Below are experts of layer 9 (counted from 0) of a mixture-of-experts language model. Rows are named router (the router's row for the expert), gate (a neuron's input weights, with its number), up (a neuron's input weights, with its number) and show model dimensions 0-127. Each number is 500 + 40 x the weight over its row's rms, rounded and kept within 0 to 999. Numbers have three digits each.
After each expert's rows: "comes after" lists some tokens at least twice as common just before its tokens as in all text. This comes from a sample of Wikipedia text that the model never trained on. Tokens count by the router's weight.

# expert 114
router:455551548493535496419462475483491523474502458427454473450444504536464479454474539495481559553573486450493537471463573497461498527462542483553527500477514533481504491540467555527427454537481547505564503432548481492505542545496461523494467513530564501495469493539589472528429512535570484579496418461564519499450427571533554529474492465469507524434543487541512463504497450441542516474428
gate0:434501488494482467500544500521439468504526523485375561504497514429493431499530499547537544518522459478491547509491498544500406480504499453512513401480440535516550542476525453530553470515551519509480522507573542539516606524548496465512461498477533419464535461512531399464542494489543424426483504536479501510491434399558490538490500509506507453452491510473538471459503502505569460493515
up0:485502515522518436480405459524553499488469494509459530469553427490477470509448560499464519551511479530491488529424549467489521503500528546424525482615524471467552475524469580556524520437499430430489467504507534506503525471482501450517549460461537502469480446498484484514467544477454505523493484449447479483436466404534478487447549543531503529565460561546482567555472510478568400524497
gate1:483521596440530489526479484493444561537496486496507516451547511528503512515480454485453475464543424548513504571537461477538534426387494537448535495484440505472515414467493503489526361485426575493515490523518524534517488472459471441518568545573500464516563548436481528550518509529509540536512478528511490481505490520559456567503492504490514506474472571500466502420479526476436498450505
up1:563512507508509434471465489510528489459456479536492545549480406497457486520569505505428510497510515486470494600523428443503517482418488521571582491471518528521431473466502525509472462485480493537561380518474433506508496543496536461515535585541508484526596491493524441528476460496454499417529429469538459563525483480491515536517500489486453573504466532511520513425507523489458552441497
comes after: " ", " (", "–", " $", "/", " +"

# expert 100
router:479584500557543519468532528473458552509503476507482521521468484517506479486494500568514521536552510585516542544496558534521459510494482470497461488571485505521448485528429478524523479423480514535499527505504489549470541504502401443514432528450446574453506511495541462545489403472491542492513500505608521504505552437500570412485471422407477492521485455454527427557569473491474537499482
gate0:474529547495408465529529510446526537491452535515497555508570542449509476493497509444533457534504520467511493577471582513475486557470468468485475487466432558535513454450505528541543524542555522522564531518552540566468581474463527507461498501507476516428479547491481463451471474542425565573589500463434530492497491511498483465471467537386468445528518478565514479554519567538519513479526
up0:554513515461504511517539492499446475543448533472422493549410417471520492482454525516480553531460549470542479456463488476588482453613462477526430533576548525528512445547493495507460529500519621505495436430505526493565461573482576520502465532487555514499557493548511533509518458485509500472420486572458531502514449547520516484482483454510539453503488479510498506441501460495496502565516
gate1:484511487449542433448440491492501575502570409463523495528535555506438390426522452521471509562495527512512489532520460549538523511482510475513526493570481466469462542532517467525487496462553542518543582552493527496499484497469539452484470505470419471495500428518537443467507527539486520542476621556521516468501429459489511521565552514446464494501504537468555480515505569558477502574540
up1:591511563492624501470563471475493496560540497510469508573486516466512508474500462467498525442462467483555480478483594463568487482446455480507484494514535491452486474446450501461555471492494512550449472478423513510541468527488534516541474436508548584531520508477442546471523534568486456481540541611553479441491457509462512521463461527513561514510559508443439463526514437530545501459508
comes after: " the", " a", "ed", " was", " is", "'s"

# expert 124
router:516451531474509486571527454511514476511407506547522520558514502483451521442521453531485456617471481466513451455525428502554519508461506505486505531491516521490527490478501462500506502521529510448580466498477491431499549498519468542510505550430468542437522476538600517481501534471473472441539426467513471551511587465470523471587517596616438489473538501416504455504519493468511497511495
gate0:516518520455493469483506515504516465500493434559513502453604570516533487534451503437604460550506503490527505439512516444467536481502472462512497477501491460570501474504458542529559545478459491409591443553474588477515609488461420498480525533535492490480540511424444449530536468480504510445484522568498593489433501472484446480511511494519562539549468481466493492530543507516466532480497
up0:520501535470541489426485482542417485517476525534548521506440456498478494499493541468498492497430548476488490488533473527498538451485487469442502545503486533521398460556519405493577478492490518482408540484509476500464466532515527499500477409499494493495500499473507569392588504426539440450534595484569502497524443498495520456493488513542547513459588531502477511498496523554529415574503
gate1:537526433511456559471427578495476493505474520516551552564527533524497513477496491478514486535473549515504490409563487511522545504490473461488506517567555528504475500427546480455528569489505559568450534484467539488581543485551486475521465461556443482512497465473483513457428505564541443457527501489464494502460423544516567477485528492440452503585522532461492505606521539429534576471474
up1:520505459472549556503491470502565508437494463464519466535534527502482455618440498520475468463427487534454534514498559505489453457439539514508520405425452469559480469501428517476478505419454598467520578459525493429458471498444480440527486520499550506503520472461511545513528566472490528425517503400520472484442521525496520525539527560503468456490511544479542478474511512549455464481535
comes after: " is", " as", " in", " of", " with", " for"

# expert 120
router:491447459447538526428478497506578445458453415555449511513551454464536524504475513519508523516529530542551423442484535526505477538452524507575513528497459516516478500546432471433524469526411502542500466452472474542515547470554455558508483503550492508457518538442469507525543491473547453475496413443535539528539470458501432508517517479560488485474489456579478483568520519476477525474379
gate0:525413478503496456430505457433527490508465476491425478476457471535489466528484498508403433491477426500551475537523505554517503462490482497504511573525516578468531534531499521422517411443459505547460511535548455487434519487450508531565474483461487521494578526512418541556472429555528469528509494512479568435529507512505546480552534558535514470480581467572431498518494475548532497528497
up0:476436444500553503527455427430486452544490467505451486490404559497514523508528553399527543481485513483465521522455482563456506476488549467491476576515505446483510479519539435516474479468526558545435496517454500457484578473526520516583548544503468413503556459471434474554558463568482550540532458522488501531490500499483492479511575465520569506508583440483477569448489490502495516478478
gate1:448431513494532490456578513462488466494470484516554516466422509477556425508441516581481555498499582439518485481468435490544493450442496462493483574519475464536481547440439438520530464521473564513473511458519516455534459462467532510459499494486542469544485532446529416532447473475480527467545515481495561521479495521539541534496531522558479479455512441542494443513506525487642439537503
up1:427531589464527507510473486508450509484490482519527567562441477508540521491536469581555496474493532516487502499478526506509517458464538525483508421419420559490487549451580530527471393459519442484491419481478487539487521450512533519463493467495467492472440459513444549546556458502527446492544491578451564503509496508559560487539392525507482527456503480516469542504563480509430540495500
comes after: " was", " were", " is", " be", " also", " are"

# expert 49
router:458498475506443575519526484567538532474562475477502471547433486522444485472519543496472463498432502463489505412496542461500571521552499474540543470488565475511522566508402542500475489535528537512544517553514463486509499559518569517502472566453520488491575492519583448478456509495501426557488465462485551550480547474566458508446422537517428552480492480526518497415518447530502548529443
gate0:500478462527479495504479601411520521511525464537532524514525510498490550466443560411509479549585483516538497533549555478460524422514484523467440536450517570507449525560520462492448512544529562431554489476451535464506472468516527520528565511496516485460537474508501514581562574461595521475477509538513448524419496482521465572465453521515513555508502482555473550532490465459513491439446
up0:558544576472471466499464523541502545547565531496535500477559466504494531475428540539505504441505525554555496496487578513580498462499440450486521449504451406493507463432478512527438501431511512464466460553475535495488473465515480496522586578528477510497513557550532578566441445503567445490498441514445476504502465516523509445498488496431449516467557498503548579542468466544545479519526
gate1:492507497493461455479434534483487570431473537462448567549527516498529556501535532552514490497497465565518447505494465512527496554517480462505502508512470467449482466511532524488498540505505437494500443541476474503536492503468462548489581542477467431565496620413542502451454557423488466543490542454553471440490526439502438584457396470499453532438523444491494508458545504464551490509475
up1:433481529450545492536504474470444530471535548454485504447482541474446507522506543579501546490478477521563477470504592589526536469510429546533523488481464497567481506508439476540460488567464490495484445503518497482441536507522431508532532521461484461517540522496481492503532507483524505474535465430620479471431517474474502509487462511524502490503421497489593506479395548597523588543521
comes after: " ", "1", "–", " (", "°", "/"

# expert 75
router:521461463488568537452533562515427479430457550472523491607525508484577524503519557544475467552537494479512558456482481515509488555457446524488461550527510511572554541532477512532432458455464494518495522459515528529515582578492537451544485575456496547532510552475545523514503413432437564424472528488524491494536476450513468456486486562520484483516530491481439505503512513511535418466458
gate0:480499475601551514536470454496498444535457449497529515521478487500502507530562546470453485461488481564514474480443533464467467618556420525494510554482510547488451553466537605535491508532450511538494500404455530463385471462512503447498477507494586427485536489442536460509482527489487490501526515517558461502524518508494413520547535502552511547507561538472528447498497508490487529431533
up0:484479554505461536459454510532515528495476562421408444473505476521443521578474556500515483516545445476512534515410566493563515484505522472506413466544420515468437490522517531552541501546518542536522491472480447448488505542535525523456524489493491561540533471458520484448529442458515440496471500475480462518512469536503605459523516476427492440494456532493488451573549528551552535520411
gate1:513521463479489547439500456503449508521556489488486471469496470443482487442471502554451537552407463493502506588469527531502475496467499577510401502522448550529541458492580523434473497525466511469412467460557492530467473462472532481567553530563521496536503484495506472513509433413517466594447512482534418517569484484469481472448475498548445550517536500505463539532429445511460488471469
up1:508420499542577481469570449434529515534472549525491518467530511506471460513509457460503485555414487559535453458523516554400575493471489503516502466562494541479487451592518495494475507502480584521448488502508446511420559538520536495490493504574424522527500515503474531475439536487536520493454499478480561527486538457563529512439440516512467438481423467560569501542477488537497468519430
comes after: " the", " a", " an", " and", " to", " is"

# expert 43
router:415458517444555520497517496548476541509479541473487525533503475513537484488480462451508514554523535433543562515441547477410548535580547523516483510462504429487430502474426543502513458545546504527535511551568451472517509543515554440480487547466526418507549465528467447483496504425517602505496549489473478534470515483532417511478479558454450566494466464526498483561502449446475456452473
gate0:454500519472461497503436535459529539508496514493509496466451463587501479498548531557533530503515502440466557502516488548592489508587464473503478471478464508481516508508528489537464508476441510510483486479500601539405551525483543530411452552529449477520594480500522510492495542555508532505394503450458463540458481582452447517527553418556440509581501487527528440468540511482455506517491
up0:476563517481500474495515468481469490468516528516490553627542490552572488471530501473502618538489563469480534566502548451550516553427467455486547460510477549512510491459466525487539515550464516480470444567539479517508456542560490529515570490533459531505459561536525476518502462449485519537608492441488514512493547484480576528448534456537473457556545503539484488492502419456473472555553
gate1:439530481498500528520492531475490501513473548555504432530493576579513521468505542522577512441450471501519533468491570561509549497509479569487474487507517500519514474609512489490514474550462461530550490504465544467504474432444518532502519412502528537467479452468486570404461551434479487474478479506464490467482442480473549541413531478520462482526572404483512530573463531515537536404491
up1:476512551468416456529483514520492434512443530476527534439451411473515498513493516526497485495514568533509441478409481434450519472510542446491465429524459520459610559452438498514488477486484464517458544488469499498529548469479509501529515505537550516501506528416491386570470495511416470520499464539489431530494481484567484492555525468422494532540499566482491438571466498478479536510535
comes after: "0", "9", "1", "2", "–", "8"

# expert 2
router:470534509489475488529522524495563531548407479479517503444520511520571477540541474542422515564467549477546521531479430495546505511546526519470464558442451455543474492467489549437481558490393548526458495477507503465559479530478512570509421543480528465536527495504449529475444586460457498483439472521448497489503461525495493546480477477518473466466552488609522520437541515417532460563499
gate0:494531487400411505505512540489515492457448496532521568486485469535524478477481481543516513492461521533563497425463502472469517471490495440482492472516549544440437516504481547491539418509508529547442509480504510488488449452514493517527488502491520421514594470527421406507561478483510502535524461506500441569467498439610428500510420531553522557507494449539581512537549487464494560541503
up0:477424515488442479549515500520466528489547508505477488428479508454524478519540548540481527531492482520543518502543566470496547581537546590531616557547524567541504511510430483470528506580529465492589539508513539500499528459528489518466524516561476428494514503517402510436518497499554510514508446484489455479522522545503470521422455556453520481550479563424429490511469567507473440486487
gate1:504530485383472473480484520503551537452565459466506520473476549441468575514499487487503562466512503462490422495489555591404461474541461566534464566520489471496514418508480453504504537465440503437488533564449540450525461518523516478576562571470551507497470479504498517446513516543453491484476511510510487533445476503432567507562525508468480454549477505517418522456445552463492464499521
up1:508476485556487463527461524436538480534468483500550507522448547508495525477530512522387485478522483521487463491460547534499490537509532513437561589534519534475454459583528569494476455485557450465497501488501538508539497478455430477412488670547476512518484479440473455439481559457525471479478491530578491460445470490501464505501514552573475452517527508478455507481494540421522503495529
comes after: "9", "0", "8", "1", "7", "th"

# expert 56
router:478478440503554536428533534447489505485398528497457484579485498462559437496479488558502456477582511519523478494421521547538528473454503519469489515516503515551508477512451457475509465472486559444543534467543455557537482462444531537479506506485473502521518516476554533497540491460545562547532473453402499573443468575467439450521473508503512510509492442452521484594536522563571549468558
gate0:461423446497449533523484567532511485524466525525516495587442426483510518506494456513528450363439462489526473484517490542482485433501553503531566467526536490440466551510487513519501483507586515523514557492491499529536520532523490544478515517520520513523528451500478521528392517562547474434496515410472490518409486564485554489483516446521487534479439455534516506528471451508571409531516
up0:545507417521489472447518514484497465482515528464504496518504495423603522464589466454492513484481462439506501492533540388484568425553536428463462539524515465476488460517519516430545541547493535530470512510502414467499519542447528577566512540522511465519502460535516580491502509527469533557560505547510496504494547495595542439527444488536467542455498441550443516495553473486533487508529
gate1:426501507498520496548399493473572443511560539546468507538563498433499446503530511514528544518575522502520453536413475531536451519452469539496492570455475555489584477522541475422452468492454453519606469432447485523473518489450532425490474524502545518511571528522488522500556490481559524526546528500548510451472567491477533521530477452479535527559524404480506520481477498491514469496534
up1:489464512588477514517466460508433447470488551546475437458526489446568499444521520496497486555482484450541431526393518453458521465482458525488589527569532476498536487525531472497466517478524500553534548520480512478518552520468581519447565491447514538505590572517506504467468497483545521451477486489577576456426534490480515562476548470506478542452503536496472463503571592527485474492480
comes after: " to", " a", " the", " and", " for", " an"

# expert 14
router:498476434559587474476553486467494517469559449519551545526487570472595491482498537445521501558541521501468534477480449495476509500477456548516511465501527494516530558542482554484468494479439465520504487462468537545508579460443562478543559503477398538427529505479488548524582529460519473427497566544525538525475533496528515481512519477551500526461385539468465531556527494490407483506472
gate0:537482461460556517502443484473453523599480495486541520498501525484546469520589463467523512554525534404478508481446502494435407510536483501492439494503418509507545471570477445484482547556459483502535430495551454498461528515527527582497527520506498545422587542489529499574461559494495477475477503447469542566553539461492545494510465501504528504502476432446457539505466503501439471537414
up0:507488452601549459506534458478561510436565504419428471466515493474469462516516500500499531435533489506492545581469547589503457478560507501473461512496494484497501522531538551438468478456529485587487484489497579479489553490539518528488544446490516516496458557505454447502414471484462485537504547498439536590514431604485513493467472563493542486506526502504469483511519538470420501540418
gate1:468477484633515511552473507512514470491500500458527453467525488568490513487525549467550471495437516468450525473503515423481521413454513502564465434468449442462487449502485620542520526531467517431523524467521505486499529495443502479496526469534472519467474508480498448547473481557575499515559528526516504500513548445398484389493503502507534544481467459486459477511596465459558459526524
up1:442515506449428520456589518530490525519510563472513544501467590472550531511474447522486527467449472441486479471511465525597438519510434559502559543468580541559535482522485486473568540526513507415544559500498479561479531496532444556536510513552517535540501512518590536483540536526485475512516505502545526540491504476568454520530469439532584564546481466533502476467545512541493455460550
comes after: " |", "-", "iper", " and", "us", " –"